{
  "norm": "rmsnorm",
  "max_grad_norm": 1.0,
  "batch_tokens": 131072
}
Below are experts of layer 7 (counted from 0) of a mixture-of-experts language model. Rows are named router (the router's row for the expert), gate (a neuron's input weights, with its number), up (a neuron's input weights, with its number) and show model dimensions 0-255. Each number is 500 + 50 x the weight over its row's rms, rounded and kept within 0 to 999. Numbers have three digits each.
Before each expert's rows: a language model's description of what the expert responds to. This comes from a sample of Wikipedia text that the model never trained on.

# expert 22
Possessive determiners and the possessive 's after names, such as his army, their calculations, Henry VIII's, often before own, father or wife.
router:522561549525452458589543526613510465392482498508439424492419552498530531414519501561596426529460491540530520514482483454469533564532489452509505476589475491461399516497506493405518461515456556549550506645529550460560577442506447512483546533435490471577450434549488507533527545487517489455420508399590468452495389457570429486576440457543389485498517493437413374476480463555495580518363463478489499639475482489465450458511497396520468517504508511557553538414429491441507425439506531460540474471447522532432452475508451562493546417476532531467440511460507517548570538491564472422498488446570484549554509521570579504608464555530556445509465545595482438493519460523469467598503522501447554523475475435452449455389541527516487483454502505552482448521440473535457467439577494
gate2:565575550515512494514466556524527504572455474535505475459514557538500505431535540513499423477532529460517555488496488582512524485454528500465452534463468488507447437580621397496485559426647509485560546585541563459494569548498493508442516487532446463529469434501558405520551480517626384426506546637541406474542517432533479599492457451435458523552486525544414501449472578466434520495507473546510533444453424484567437514501542445635619519519392511550552623399510506560510613460493487490507525485497552498481606534488535515502550522526496457526505465525515419519503512504478530489508491576554514533421496471471506535506488451470472567422446441481537513497521544498462565408483420477593467520495544608524574560511522576525433415521488410559584464573531518447475536532463562
up2:512518494562590428502515426574528458423409477489442471522543474383545556541593619550520458386550487559395439488460471474460475501537462539520484588505489595498476509445511516472532482452545430494460506530439506540517472400436513566503492433470443486518519527534454500477466426557510427577530490521515498514397446456549399490429530469499501475465445516472453485415536555556454531476546597546487535539504473474551548488558548603590431503575487552442533573588499424545497517513498455466513547472512439405489548425491501566546495442608453575515522505484532450422478487445529487482490477548456495469543595415457634442420483484443494498556458487508385586493459503396503577527568492483562441492526406567542431517501488443484499578419521509455521460544455522534436418524461470
gate3:535469583490512517471571600555510539524482502469473520564482521526431448511528437475433478527548508518429513570487490489526534505504382449436452420513484506553406475524580488505588542470444472514456492606562452553436532519510559452452518501444543520472572485454439553544443478541612488434539425532486483557466542500538564464480579468398446528520474464452445448560448434569537576395508455481385616423513586507544462397491527453536521517462559456407589442483494573555463497525464572429449521422423532492570538444539544498465537519521488457565541601523426560496540513507501535464503521425525580506589537475497510536581506492501531432509519529619497562458501489421467431538438494537445507523372521613515471517537484459470543433513569513593529498528462439497542562509387522
up3:500495484516537530438495418480518525486521629506493535492507476376452538519423530440441475556476453453580420503542463491444493456548439526532474488530494485515632453509453449417504501498492543586497595487432506546587443451544455500545507434478430510491502469496559544435533525562498535512515533583441483539477515506535483536516493571504534508464547491409570513548531488620500486512605546514506404535431476461493462554502564482436414476505525504581436504561529453521445520485445555462570456591512463494519528513625514490484431494511501529439577476480527470492532495453581435442501488490456495491543456521565446493591503461435417462545408358562502478462476550433611538584589519458505540586556509518506547429540367532551463543550476461427398627473504474375475516520479412
gate4:450586562535515425509560465510511472490409469503419481531561469539555401457419417330466538477493510550524517542447466492448494545518573592528488509453476500531526545540429525550484512633588451555461449528506511584511493519581571508539514488464469394574505503478473517546499495500481441509505474493594569530454511547497481442424495459537502511485535495533382572458607463457467567484429492544493494556404436564482546535570491600540557561496503491454620497496511544519539469536492449468685485512458423594545468480482537503523522516510453468452450474457515488570402466511560560519416516474522480532502447526466457536489494418457527511449425400567420456533549594528494485560427528553422548489593420473495444529421512550561494519514496507446437455552500494554584507506460544
up4:459495412514583389444529485462503470440544492442496487492488538477390458568482476526468535581473450512543444495525540494462545529470521465577542482519487494535547558596502520384569494569479528544487585540479483492518501499580512609635446442514611603536454522515569550473503480540462477554456557501452527487489515478585489378458550549426582518594412529494496493486541533476501519470512529503512513486532493566406536528558450472394563533562541491502490475537507472519380469498569522442432529529489488500552478458462455593507424542546470482547468587539482429538471596508466439397495460473455435465586523587450600438498493553507486423549469427453330490421433500548454482497487461434499534620504457503471483602574463469443448583506511524465524509553488490506445526512548538
gate5:613484472414539490480517603509527492549574420548526503536536547571519468414427527476448557636537480583466502512520538531517538488600565528532502534495435482443431447381596568549531573539570511464430485392515484550433521497481485615457521512447452557501464455509609446557450545556521447426537502531503473507564393403481478370457470492481461504555546494522474493441591512471471458524556535511536462466429566435463482540521552533503544508528554483528444602531575447472453464503473462446521469542515524472511524540566425499542491475481484541503488561550442589618453535454529493540540475566510563484434442468499517421508529497484494478561536476519501581476470524480488554564486577440337499445572419523504505515522580508525424544504411498481488398506490539560529564573559521
up5:565477512470442488521383552629525467511645552461448433438456485473472574511560538479409472506502511564436481468445505472433537495584461469459529523474476457455583400550535449429484515463467452432458478466451579482455597594564522519466490395547494540535525533498392468444460414511528449509491520560481481533517497484529509529516534467576505512439466520413541416460448551541492556376549549498453599552555461510505451438538537418377494483500414516510497521503515407486505451477507500466459587440425439526425567480552505490481406489501497522444468495492496459521492522467562587491560349557559509499534481574548573515495387531556511446490531475488507533448519480484474478569493458591545425479506571421435489561488468570447490515531493474567565434564589496436564464541525540

# expert 24
Latin and chemical word pieces inside taxonomic, anatomical and chemical names, such as -ensis, -osaurus, oligodendrocyte, thioate.
router:550464483525506572552506452500570517449410594483477466486527431577452520492513610528423492530566525533495501481428473525533550551543472566392518495555454553525493514573467508505541567465490531500578415415529528478536468391515525484484512475463463502528404442521501527466500510472528426526508455576491557489546505489507582572477623592466491515520400602458544530538552512485508459425553463562549591486472466497441546437528432423521528485497403369501457488511587543468502568609527470494448532423467434431611441517457493462498477402485520637466408597539440469515473514549449519506481515535503490465521554479507493609487592499554490520495502475465534449416442467433556536466479468562506480557483537425464556398529514516504411504439450460491575492402429459508557451455549406
gate1:507472551467490478488522485552511576586474530437625513549537439510527489432503529409556566461493411576406437476492437452431594544445504552481483480499498534534541465494547515561584520517463542570475523581443537548399491515559532473550451570469532559521499462510562462459441504439435527543542587507436515428435451445556474521431616579483487504568463566383495516567539473517465500438483484620572467535433554506605492432450454582457545445520360503498480435470605554503471489417505474547518534480551419543549485630522500423483568475485427493485419507510448587536470542463459515460491460481486459438533539529535543439539513461526537525577555490500474491497581543507447424560563507569456477457468578489566423579504494429552488540541491579561522488453403507447504507478495534
up1:473588523448471483498581483484474482528505428467491649490459509586441548474463433500490465441556495363575489525443543500519510472624408476529497557521518379577458506451432524510399523527536483481506526405527510488602514496472431519563567435470513432428429520488479482566564501497397499493550490489525537556455441456521502545429466387497565530480464474576576422509510473470479383550580539446513543424563522498426450516648481468461406564595526556527523548527399421528591472447518472552475504472509553593428506428488461548537468442556555460541553447579541512534569464476489479520565429458503429493445461494538554574479491506476454467476555483513530527414456517472479536487533499447529509460516518531579540525510481526475534506503482565403526434548561498524436504477552399
gate2:452452513587508446504515489404500437492580516503479470566568459464576527499603470466529458484529575547595618459407457482468504552485408509535492527521487409531474528527544406444486543498405484400531477504489474524538537391454479521472539468533500530519394544477597523465462526489515465465476431509450410478536512457448426476410524501505510491469567555580492575456462510502446458433406495501456540575438523439460458501382407563453563571432461482447387529546540467463511480493527438496557486503479572508471576490477613499479464478419480502419510479489515544522438587481543482469482528560497491538568483505572483475538551428532494505458579566392422487454590431548555548501493486561562443420508476585494437438424511539509437527520516471577565566558490448440409596494454529
up2:501489500500587486536479392494585530508494395509427487517496450525465539445363542495528512500439458621575526543505529509572497482509499535452460433568472560558554477506467549538543560415553554501409571480539475537409529527579549462507399491481577473495623577480523543498548485476415486553528502418595425469490542536546611438549482544393528467544443470539556490539541500504558549543456466473478515477557524510477479508546405431404544452479553480559436544582509505407454490509585458546546519464521468506551485515498461497578500503496465540451394541518415529439534511554484400402501510467565383605493541514540478465475474509473563542527418542469440415469522504488505518544449452518493496560456513510586403555484450578486540493568617490566454489522603518470496525482567508
gate3:483526560512509428502563532430482567352523461482510478485586527439493580422490601527509523507535458570512535400464416568535451553597451528453484537513472516553455455572506529418539573387489503469439467524539559477470470497450500611460498572484486503521448497484526491479475485382550562535548566469525435502457596428471571451536491486551502502498504529499503525377553507568465485518517475485550547575491554351545485440424481603570508459476549492529553568498553473465438472480555488475555578460504434424483538556473531511461490513481551533484462437544516566498541518463469511461414527473463452547564455455518443496474596582487530416445484543406565469489423422523591522491462484465623441478433588495518518585455477571445492482594574481495466554607546518437507551513531475
up3:486503463519504529370457514589508528429493496522563509550560488405509484444494492414590520499639426554452502501409459476483638496450484534486500539433436452450402579528548428570451456509447460433464492549531477561474445515454534464516534469505457488528443448589432537450492441602514505513440432517514587480450488489472590566529446513550543549502435490418583452510529465556431538509576452523515477506511583456478528502444544523468459490531497514518529567448441480567561524571515474504469509484423536530461458534462545495476440495465526531393487466485532417424480468414517625603503452401534515543499509472497532510471511513561457478607475529530457510437456524470537553538488503488469556499581483460468514413528483432438438531437481604506663509487563401466489434389522440
gate4:437511526397563445535518503362522464628481616464506441325463502539476489655453467506484512494522525566514510440377535493498489483491534476554449577376513515566488531469517445577442456460511525511464492357503482507467492484470439478458500534512595496463389493536487512410489505488491507517500507442420407542462602548569607459553607547485491447485507510506419508462564509484497497526557481496497423538519462558397446510435579577487419520534454478522519547572534472457514531529418513479456554481558522436597468504470484518504539523544462530436458567511533561468436575376532604517524508559598459491497524508563562485527457411548580584502507508489488481419566468535470476477513478540547477463449480513472509518529464557469450463466535486493427560480465550495451491504487470
up4:413412479463468460474571503519530494439415427470543434552455559444469517517578471458604463420552501493550390514444361573493443559483533535560505573576460484494479548496479426523592544587523489540565545447452482393527533507529456456466515522490523435550499498443536509464563531513479497469457522445518539462524400513485579491561439504517554380520445519510470476558399513578537525537486407487430471454490549492570483521523473471587548486503535397490460459403604503421580529496452507504530495611482554440423514456474412447541489531465595483512454448437394499486411484539433542532452425475501519431486454590558470480520546556457422457411520530478427574552490406492529503470517529499495467583532496461521467528616543457465439521466479533430523462480541501543459582509468523

# expert 6
Determiners, mostly the, coming right after prepositions like at, in or during, as in at the end, the entire, a whole.
router:596501501463568424608503553556510548471524497517559546503489558454528518474454597483498496451443468415481496486496470414467516436558457456531535525461550503442495510432498605484440535554522580380548470548588528521473487610489508581466490407503539497570466482500502443381487455518513546565499487511516459567410491516542429484481502530576575494496440473394486425463547457617483468544490577519501538470500456485497457489502520429407467493497558475551527498531492480495465471506490537477503546528388465544507470570571594462364472441470447540570494514537608553461537532504413460525603536452551541469470383569484534484395480532485488566440513428546549479468520468477468523435476526567421492453522424469497489460472508484412520577555435472617498513615613519494584549527491567
gate1:532415514469516500464551442524476545522448485543439566580529523502481538489501448551535437503551472521506507442553401481496511478563425598502554501535498504513591475554548493480490530482448430488458547550507492573506505454494438591533604533526473516495458536411519544597556471418516469619507508489516515495545426577536498447515568452708506532393462428471475449486477525503574569541539500430421513505371460508466405464492499541513534494525502537504547593508475506472486449568407424518533489487465482562492552483446456557535550568534453483476438484554515475439579549558502528523502502492452554472495539469520484462494584527434503566518521479558525501628505389543455484527582550530562437450535511447456473504569448415572491650441580483526485532497513548509449403575530370
up1:477536547411530585531488528503515523519485514515459526569437524511524463581514535470473565474359423419534572606427505549535531507555483488412460452495506520494475483481466524489498509429492525599390495470546526401573464472464539467459519456442582568469483436472474507576423556508604556413527467476511544514553579483578464501517493369492483535467511540493509521482541552477477488456477453503475491468566506569404352538497563450486479585557519523514536474508558615467440409516370554487561512496441482437490496368435561504481516549562538582498493446430462516541518508542469433500498460381478611431499556465472491519492416504480422469364583558532457503501462467489519486459559533493520488480547529499436535441507462434489460488439487455492532523445434545387555525429457521
gate2:506514540587416422433483391514558467399456483481518527487597528433544499481580427509542511439514577475515497497477582522479497538476586467485468455456518534489418542513539455524581483500575521466517415458417465486510455414558511455469506472535517405455511591431491522452469494432454497550535495505443472484531470582564529460537495433409487445486567428473615459508479515507483524551467510484544490495531482510446488385555507506442513581520485388419397472433589426557529550527591471525486567484435416618504489480516468441523392402505612420468536562449588473415510494450458492486495430482493545466549496422512616576471458489512607514480499479525587491532486378558535484515510562483427499490588560486457461506571473443527428520481474503493471561517548497415540513444494513
up2:525470533429430519527402493511564478503566511544476519544477556449529479549547516506587506467415500445472495564567516560483454555457481526565441620414483501550517462484399521550512594598478522521542577443474421572574458538478575610533469398524609455506553540531472492506547431549483546514524455460471579559577535548491497550551558589511533509542510544454437550646510454594604462515501478425412617507559501571465539504441557422510377487588480518468464532384442490518580491525480492473550482525596503551557482505464474443500449496519441425559463487537533452468592507559495560458509546486546524466569529521532415488509457555551475479617508437443528466526478546450467504445574499528576513484455550514556458486596443476504457475492513413505530462539497503503548545554494507
gate3:509464502534500443489485517429419459470417538418595468491488470551461478551492538566485533549412549514470504487460548494510523498539605494417466567587495427485547569557385446469606499472439639470485444515477596464467527469470512499511534460530463498519598397566578496461554522478460629375410446524449443468489491558541368474506579448421458523438499438499492475458619493521504492529565528543535549454505508494517465465472560526548442594569579521481481527456523508528521445405496491538489479593454522446543548537510459456559499430513520542509525444516520448372514468443571545516502470493507521492480540387534472460478480384425480490473463500592485455525462388339466531539497481493432533487487531515458487471491570468526566474575514463425552501508454468455523500440499506
up3:552498517568553508474469481524567520519466433584446590573479487414427476490541468509550496426535561495501456542519476423583473526452431551629435438445480494471488540411599473475363471506558454599536473498604513495524538489496466477416536526553485465506470527525515485478531464548510536530459503515512536522445463552457548419602528503579490415511454552550456465509467459445464587509554534520445585591435406585553527546516530489481517515444523495500504559505476558478440500528540479557541424503499655550481465591573569535447522539570550472580377431516594499463491490552508556471479514530534515520510409526478500542454528535419451531505476550593569592479518511527569507454499501465503445655519411480460479566557504493507530493378467492490497522493498517418559414563492428
gate4:461498396518579519489510469472448508464444485514636508498502563478547486482555498518440579445572434497496454467443506556524552451552469536473472520483552588427529526480582621483533516476446545490563481477418402535395466502561460526494621350555471520493616524437468555534514480450538432516511471559533589505601460587472498578521581527493473491498546539465517558529496579485517508494396496486384569478451477464535520453575487531505549601524500461535396461548531536475511517488488463489503491576476484443497497620522418577515524561518497481473416509520394548518527465424421525511543414494477505405533600468459504524431515486570462418500518484522498505469445401523418502455488571542482520526467557535617535428465462446471476522575523521514494494612565572506430489482488476
up4:468449505481498577530575521515531484504450557571511503564577533536505533545513477465553484572462524490549551460497534536440527541580492475506587509569462539443513492568487512623476476482537463507472510480388457420419524404485511504439418429533515560543475548483405504459494537555527449531424555504455532471518461528529506490498519512494673443505411499458533427592468530484404492463549617504598573513552500452498569520534502460470461513550447558426597547419577546432462603487529651507546604404505494526604478470497447507467488523437463410573526484457480489530478475479585472515490531534437513565615527512437537495488535490542457554382466527491571605444493536622549471456480553491465586527523551488475494520543556483471519447479538533481553507451547447525473504505398513

# expert 4
Word pieces inside personal names, mostly East and South Asian, in cast lists and sports tables, such as Guo, Kournikova, Vidyadhar.
router:521472472479487497439470530478553541444535501455484527517474405494538529448568464550468505468425506521568475486579544508528437496547500593628535535521492540510538551576556465494511451532446488464512502509497444530468483598635457619477448438555561451509479386547463457394437527515490468469501493499569570526506487515515549461524546456442504447430507446487558469543484519392533499559422497575426513610450412503450534462432523454541457495526481507439493458564467447521522523439570451468595568449493485437436547509516552520491403546539530485488410525458506537487540495449530441402474481519420473543499520430474661504566437519522401581535458504460557477497405503444585509497508453480506424523428498581532512426494454498442447574563573477446520476469465561479431529514473319
gate0:519554505471415406534476491443549570464524428422588538464593496457477456479490436468467424517603457564568509519555545429505462500502518459478559445537503581403481436520576488430528539536384567383474404512541514490487470577572482564446504445482490523517500437546581631592501439490497551504501527408585558421485532485559452575475431529504529507532504481486537492517564515531517511458439506523536456552584503462464466480473478541435522523480514542497531516556525454415470480487542463534498476559561383425531534503561519550463434501487402449489444514462583504450495486512436589505515485461456476424440469465352550468435552599491485549567592534511466555608465518452485576486453427553538538539450455582380475411502451496474496527472443533523562547438462505564530463487526488
up0:446460511501514520530417587504482486505566531490520590523510574480410481521519447655407455582376527512506348419551420537476416464467491437489503367516472490509436463480401495475524501473563516485505500572509520408443539436620518527471511527542509511493484425467552538466469461479532390493529480528496560519456564559459499474537498489529538477554616500553516486462485411514531459490478512491418468459500468465534457454492557488543589509538523453476527490502512499449453575441530478481455481577479440426564505496592446559442573481486503548590451461426492519510511520566581445563477484473545440521496490457515602536366525447636515437555508536490569585555499454609524467501473440354529582481533524503514519511412472440496496536575499512505452497454486462471535488439499439
gate1:459416475537590477565561506459545514512530530452426542563447438493558539523415510486605452433448422478471447544582505443463480493452378460518464530531469457456495503552566477442417514573519491451558478427513498511509562480504501528535462496459508547433475423467535489513527590360575523588517519509482548542476472574478473518487503419552575468449570569476519552507471530530467536511474439472471463456479536391380592472447439437387485475479529586491506503537445483492513498545609496509526468487530514467456499551445558452510521526514438411440504675547530484601512480494495494501447441528508573483493390556562563473500525466484635492460569462588488408471500483515489479510570575466484569513449525501522619520538472425506428511446536561547491441611508490417469509567523493
up1:472486499515517540542416574490505587515536538564548439440434446512544452453563576588554468512528464535514515507474460443435596494433492491472427566408505528524494502535530506437590612451470419594446508478423514431561446523472502534500520472558463526479435507452444556469519509514454466557508492459525566490503567524426531563532483505451414474520482386533545411532500513526591546451421532521485562509462468517498541459486553447393571492499532487571620423470479503497482583508520464442441509406566451474535477490414602486482456445381657447537457618477459465467455517499541444512422535420422524567485542423533483518449514592459492555523391419522594440519502537449542483472551504535537461521457501426492545440471586477477523445478575468530528451432507486415505479526504465
gate2:516480516492490483372565457539426528448476522420621469514441510529461536612527586601476527477556445481479468495474510472499458475528547450532434417406557545506507418469505451404592463475458549525538450409542467443500421439501445496551586546474575445423547485528543473581516511513516471473519487503465494551509535530502446453504537596530559503405431448501527465427530433533564499443519499450525524444555426507461609430518569534574495519441539446456493604434514480522553511452542502497500599490539444509500517512526541511561533444494457577459464480487547452511545541509531464442532561420492499540522494442599602578520502524424524446412471519529511476478569494556447594518583535459452419446447455558538543429483535471602472482562507505582601498555396444417500399466481447
up2:454488428457482524512458486564524458512542533520445549567512428437455488427521444493467577548539457510589542526474546488459427438567498600512460406556568436458516497484565543489443489586415539445441464491504473532568488583408516567453424529530505493377467519486528484511480545614627469475509381517463461546421446558491466521492515529519477457551469591506514539419480458466513464544496516557443543488410480464475526488408497580544506547491542631499432496617434594500435535556552490495518543484512595492446492575478502505425489411498503552412546508499501527505468428486491487458553400433537439541450452539485539426658511519512495447585582541563518548526563503504504486533548539547617537493498461507507455383505422503516484493557565524486550499410472570520518515508455473
gate3:501494468484418388543512510483486542548431610586489508469503471469450455546476459543480465465518584544473426501614553531539498461622466557572402548415521529590541576630514511543534526495583492512516494576496483433419511551507530543521470474529579598496535518506498462506429453561473514426496479550592537560544554465450491521531452534522548472447512540489446527510557594446540567493490482487463487626469560450573472447573473506508569354586495525489504498563445523512490412480452541520597424540528478486556535480438464518466399477557517503454526570498533474463543604508402484473541394581566487522527527588512493509551392537536448554531493430458484530647480461448443527433448515478558499491542435521537457521515481513538500476497541537537530534453539516520570480454473393
up3:473611507545559458455542448458568476425419549501457470460556559571464463488410418548558476483532469494489530535441510468485580414579473535472419568476444605476525457494461499503557541383500504494449430509557505582488500518536513411483408529503528548545495456515492520492550428336520494466346472537549511438496504471555566544437391478612558538447459483553519584431476558409555502419474476473502445529548448442443497438455512419498451539546494529486488415426535546597500482568530501483541573442497436499525481518500531465483507446480570386532495533492514456518528481436475487543494535478561498502505447481494508519427489482542505560491525542537584533544494568516509482520548475448512477550405625567429369536494421515518453447465479502434502406592531416449499462544508482

# expert 2
Slashes separating coordinates, stats or paired names, plus surname pieces after first names, such as Od(hner), Cal(igiuri), Hamburg(er).
router:501443495478457503548412475541454546457540497462480519533543461446399448481431563431538553532475456486546461595514536535569471521553555502518474512479529418515445619499511497410469547449392459567546550518490467443436566393497451527430488516513444499494501518442463466509588551542582432516517508557442482501446436453420460474450490471463492525458542604509541461505506576505475507459436535456542521513451577436539540461501484576485589539508361602480474506535490558416496439500540473394585467509444444426481527491519376559429531461456497516527565460422407489528536572468574493489399484560509413420512573532603650470595549496505489474508447463538506614528490536466516531466493474457472543520584480532535442519461473532576483521536477532472527522400497503585503610485526480
gate2:526458490425476482438441498477468553562583467553576522499584497516436561486551546483480548401429491508548565538534420490563551595400548547499445431467486528611544434513490492463458544474430554517521626573405519471548550543513477554428471562493549486435454539522411496623460540471459497480593486523465491515538519457419517419471473473424516500413517476486547478529542398447465486516493498498470515483550441469510408460544504497473627423468447425475548500512517415412495462527444517525593545478519558482532445560482463566460523433515508527554440447413506404459501462561473544490516458434524561582536499474523482554506563457447583551443570450448599488459507445573390503522507457537422472469540556492553440428541493499415563562576548504478526525382530435506460533482476524
up2:553438510578399479483512463545510548430421485457402492514433421544431488482499529584425438479515494532560397490531421471540501420423476576548476551447372517567494492557478488565577407459503430476604512444475498491484491452495474619563515475473556548577538488456529530570516547490482495498472407429591386516486449484521508463487536437521517518461500422496437575520470490377428488495505410571548489440511494448495450537440520536461490531481427438613478543550518538491484598494485519430457535520560452490628495448626513510462409458524560509530490589469484442494374466510564531448436508497463460486484462547416437522469433504557547463524536460462585452555503527486583369519520472601470479556532530430539498484510503502529518500514522458500478535443517453571485484553479471
gate3:512420551458536489435433471552403532612550447486538457378554595513485471531472471501494515587513473544394522552530548482512511442516505419528441469457493438474533591514532489354475434481474420542551552595490535474581501411491476560469541514513506507461558546464496511431516397562470460450552464486548510491532493541508523508455449490524491441503502566454495568515502585518398502508513536464556506518565560528547491397494516473469549493556524542481601532476466474474529531493487530389457455459555515423548559496478438632482417492416475551395503395483509589527530564565576484548511544491433510491567523608489560581551490450494615569510440516476533550462499491402454427587446425487496502543490498562485521505485493529569560526425545547532601552508431452568477506450480435
up3:558469522543469460472517439472585464423478529493578561484424465424419490534555513476495412484459542507466539499439463428485464569445504490539490592533429545508540493557505554526579540525551567539519589542433551588502494392546473493457516468502438495456499451529423489459501546471450476503491540531484495571487428579584413486534382477463421502543541642453426557447512513466566468512490463449471446613475473433518496514559571428524478571515488450547532569438560432533531543652568543449528531505513463504419437561522506581442498475414509524532479601507519452551611528398445406643497500618505562516442498486519477505541581515415525487479499528525590485481552499518491506519524527498466547474488555530426549430426506464615465443479496517490442442487480531565498488480479496
gate4:528488456539473487527493571594488481445547410510436463495440594538471400585353512490522499440567493330478549454458617550455444462471441567411555424549623529539513542486482431536505449444512517501570553537492444488481516517529625464508526438393538547553466479582573466464522533566549518466498481495491593485469488458528491573542493484548487440446443553521537486455556486417524555480466456478514451435555495473464538435502483474512535389395425508505483524599489595465482533541488478492486511495526549513443514547451554485470424493504516547518499478460356440568598505484486447526521483472523495481501507556513517484482395469571478521428455470545519588514522553568481571535518437543503430394555451498533527568470493568516483600543510450522428536566432433492526451528554480
up4:488430492486562563462584449511449425427537521542456463472521485503492490483431481466526435430477502482439520474429510558583430509526519423625542473470575499570504520477508489528568497611538536506474520531597561463530546524533414487655499404438440449507628597516544565519628398451566482499495564475466466495526514444452500536519502571559442528450548562501479443448529490501501537501502495581533491540553626373478425509460486478464506536579478550484557523474548483473471341503468492492491478440503430434513484498497507593541497486560591543457598563493467523512566502511592558488572483375575498451520493545560481551419515465499566495517537577494533547471507508583542476500474530598492498440444465457509518488469450515477478452421532497543479494553430507594596521481511485
gate5:524422397493533540507434574480454532503523631450503448541535490451478442425458480523518574473511468498515506484455498564549523505590478423466535518504507348552524540481448544465442466459517448594502414560498488461462502538406404488457400464484498507463500572494485510450588412528456533533454577537512517560516446548503503503471572485551520522468524520498515532574511418472566497505492573493489543511448408423552528592500624525528463565603544548491446479490548578468444489564452465432462515480441480534507423612540485510540533555502390422488488509506471514465437512411466390435441486507510473467477421509499582469528451546567514454444460520466403419363553522473469481476544556512536516442568504507562454434532489502521503533543619486448497557481448513571585403485402452
up5:516405516418542456490455560514467453540580522524497477495515481539453436553531435496478540442452537500458446515492439517467454447456631486497497550425506434516458492529517447487540445488538557523521498554520580456477458523522490486469439498468444536494433526476400502479489551508474448504419547519474436483605482515543546511494581538659515465500508574466534437531512592472619477516605630550576527517422516492499543499476491497513438517415551539448569507512469569496518500509492421458555529407546421539475618412450502574443483558483529464512520496508436418480501501494462375575487473538489575501478459471476553463455490403493408527489497462542414506498506646523426411559454497418488510609565492478456419428494473532559436568469490514418515550577434477523512389448535568

# expert 25
Infinitive to after verbs and nouns such as attempted to, goal was to, modals like would, could, and adjectives like military, social.
router:400513495486484450560551543579463523521423547496473559495539446591556421485492596395472403498471411524458518416471578547474612522489576511534505562436532500564529579574431475486444420527516541487476507416509548444646553487508502523469453482555483448490498602576418445494439401394415559531546563544455551445482474403449456420537497456464492500450512467512485489530504526493492559573519499493511483429473499454533508521433485420498513542523498503583509503511476481501462618558487512436490484462487457494393442431460580561440464576504534564471499469504526537563496488571450509563511507514541512572412461539516455520533441463568532439528464488481409458499576534475557548504526489534434409486592460616511448521427569446527606488518477442480448507514439465443410479499582479
gate2:570531457407495513541409461478464485544477487528535474528497536531526439542558476534468541514451437516505438540419561547514504561519449432463518568521517529551510515456581482525506459520492484587547422444477569508456486539505514430522548636517421510508438508504478500569499518526577452501619535564557557561489606510551466454465559523408551484509327523456549538629558490449486612455519436473570481426495478485575476554483568496472505444553508501483550496503483532561565520505503555517449612545470467501422543457441490478504591548588475478535527475410414535475374508486511526586552595545394521434478439474599495497511505529559481468456424414471556584462533497491492523511509425586547536467438495475492540508531522432467598467477470455450485616469471481501552509595497420
up2:485529454525512506538466484476508521595521422489432452430427408489487509443459535573510439451466470460553589464506436534536451555425501530407519510584422526470464593513597548547506473545442508542443531512479480505530492434531486572470556510473438610527471509491495476487513511517530428543488476433495422461514458531539477452430467437465467509450437465422541414476475478456555460432497530454507470501607513412465360410419536434481524526475504509575609509530478525518506452521440525546479486462441512575414538532445462522428525386465427614547465530432541518558594540506449416360512514457491538546524446501537536496558511525474489504486568532487494538580457549500548505600506466580545462431494480473526428501430552413544504384523430532497570553404502558453463531368529460
gate3:405495542579384446591531529493561502542599483410553512456442462598493419462448461509535437527472463562557503600556541467471548500527439531569445452503489484499536507476536530439559461561462469605510524495527439571538464540568527494487503538422408520478512509508470430455494421436477638523480563432574528458511347511505458521545521496465521487408441534534511532453463508454526548478518524528436471482507514466499529586580500438412474482519578513541471499510425501466525483472452515467572563558580421547517468582481534498445511540463540462575567555442571462507580462511580519497547489491394530430570535431486460517336451473475530528567564419505477459579487573565577434518533499448522534562472498512498529521481453496397539552469506527543438476507522422450533584523592465
up3:525503464546450422469584581504540532531485449595521495558495511488533403499469569523421566450421523504534492602535478524596517501448530540488533505600494479477579445528570526588413422496549437478556476516485539539501508476558494529525567621534518521533444504516502515529487502493622429463477485372519557580461471415561413506590447541418510357462513467484550504492488385606465590447488519463508510533491433505463421475440488541522531550406476546544554525428510429405564449473480436479504570499566558426464526423555494541467547525459490410494535546456460534531532510520524494496537566547485482559523464498462522558540579627491438536496582520536480462564420477421533514420530579446441553481472512531428535477505470501449459501448505395502476440533518503547548492582557452
gate4:552624511434448424563458576458511447514451493598492537418478602432540497480474516511558605507460451544387590422572522502484534504537450516543502486491534540414514464552572563521485483578490548494564450463503419514420555559486474564539514465463475527534442576436498486484530502524602633543483535528499487557444504484538457486434455460528513456421507549424569437503568447494557450501499484486491580498464516473587488538438481536406576564474442427549502547521515427490522540504545458434546547477556361620546479573529508494489579414452513536436541456523470552563409454523469536433560539491455507431528480473564427533545528522526537561532527453547540481511545609526549459512461516514518483631441543498434538489436438419478546459424466560554593477486483476493505534443465539
up4:583630554577580509528407507510533488514508456328467573487448537565492499503548511430559403442478502554580485458519543563538537520525517489512484478555530451478573554454481527462497475503592488562502446432437510492491372656530591543524503561524447483448573492519486538539463397459537581431415543568525459470498444555504481553415436456511555450510550463480636462470451528384470510523452486516509530509438470537628508466563476573512567499466453451539467547547505423498468531559596418497550482519487441466487551466536470475519490619529540464471391454421480547567445494391490493455514492483492495564519492453493425508486512504528494516539574437499540457498527523434575493546516492502489516596571531523485503526471618433597489473577501510500538481524548525458482499538500466
gate5:540499436551503490521489551427496410551512451453450561538510439580438530498509576543529466525536477512527468481406518514447440513527480406503528478496544445476486587525515461453547615489467463399439488425462496493454510464473467473453520443424540482556479457557548503577417498573420523557458545468521522481543459454524591450486486499501425563528507416525504400525543464546541431480536565470495475394507600505439483507509458543534564580547498545432482521514484423477500576528505546398401531489640460530442471508490510546439495564497543631576500583549522470498516574515533475555507518487567470509494577603545571562532492559540494440436569517572461462428523530500539509535458448612549472432455458443517443579398508482335503427563547527532552445511491590467521516519423459
up5:454567655526530519548469434413595527507587484539480444438448433527550587510495482480516545472560568471441460523509479530446493527589507524468471506572485608494529589552496440501514578533497584480467458406542560525413536496510486458537492391523465516512565482447512471498499440519548552483521409514527542492426466466422439572482540593481499524480563459434582361512513563527421524480500449531497481522495423516533522470435518590584503552492466580543496507521544587566523507482489445451436511454476462545510471454502578514432521537463453428621503448513452458511526545493504552491420511451472522437441445458483478446603475478485689441524466450556506462515529607416441455501499558486515529584466443529450465398382572478519464491551532474556505511464512534466493487566472542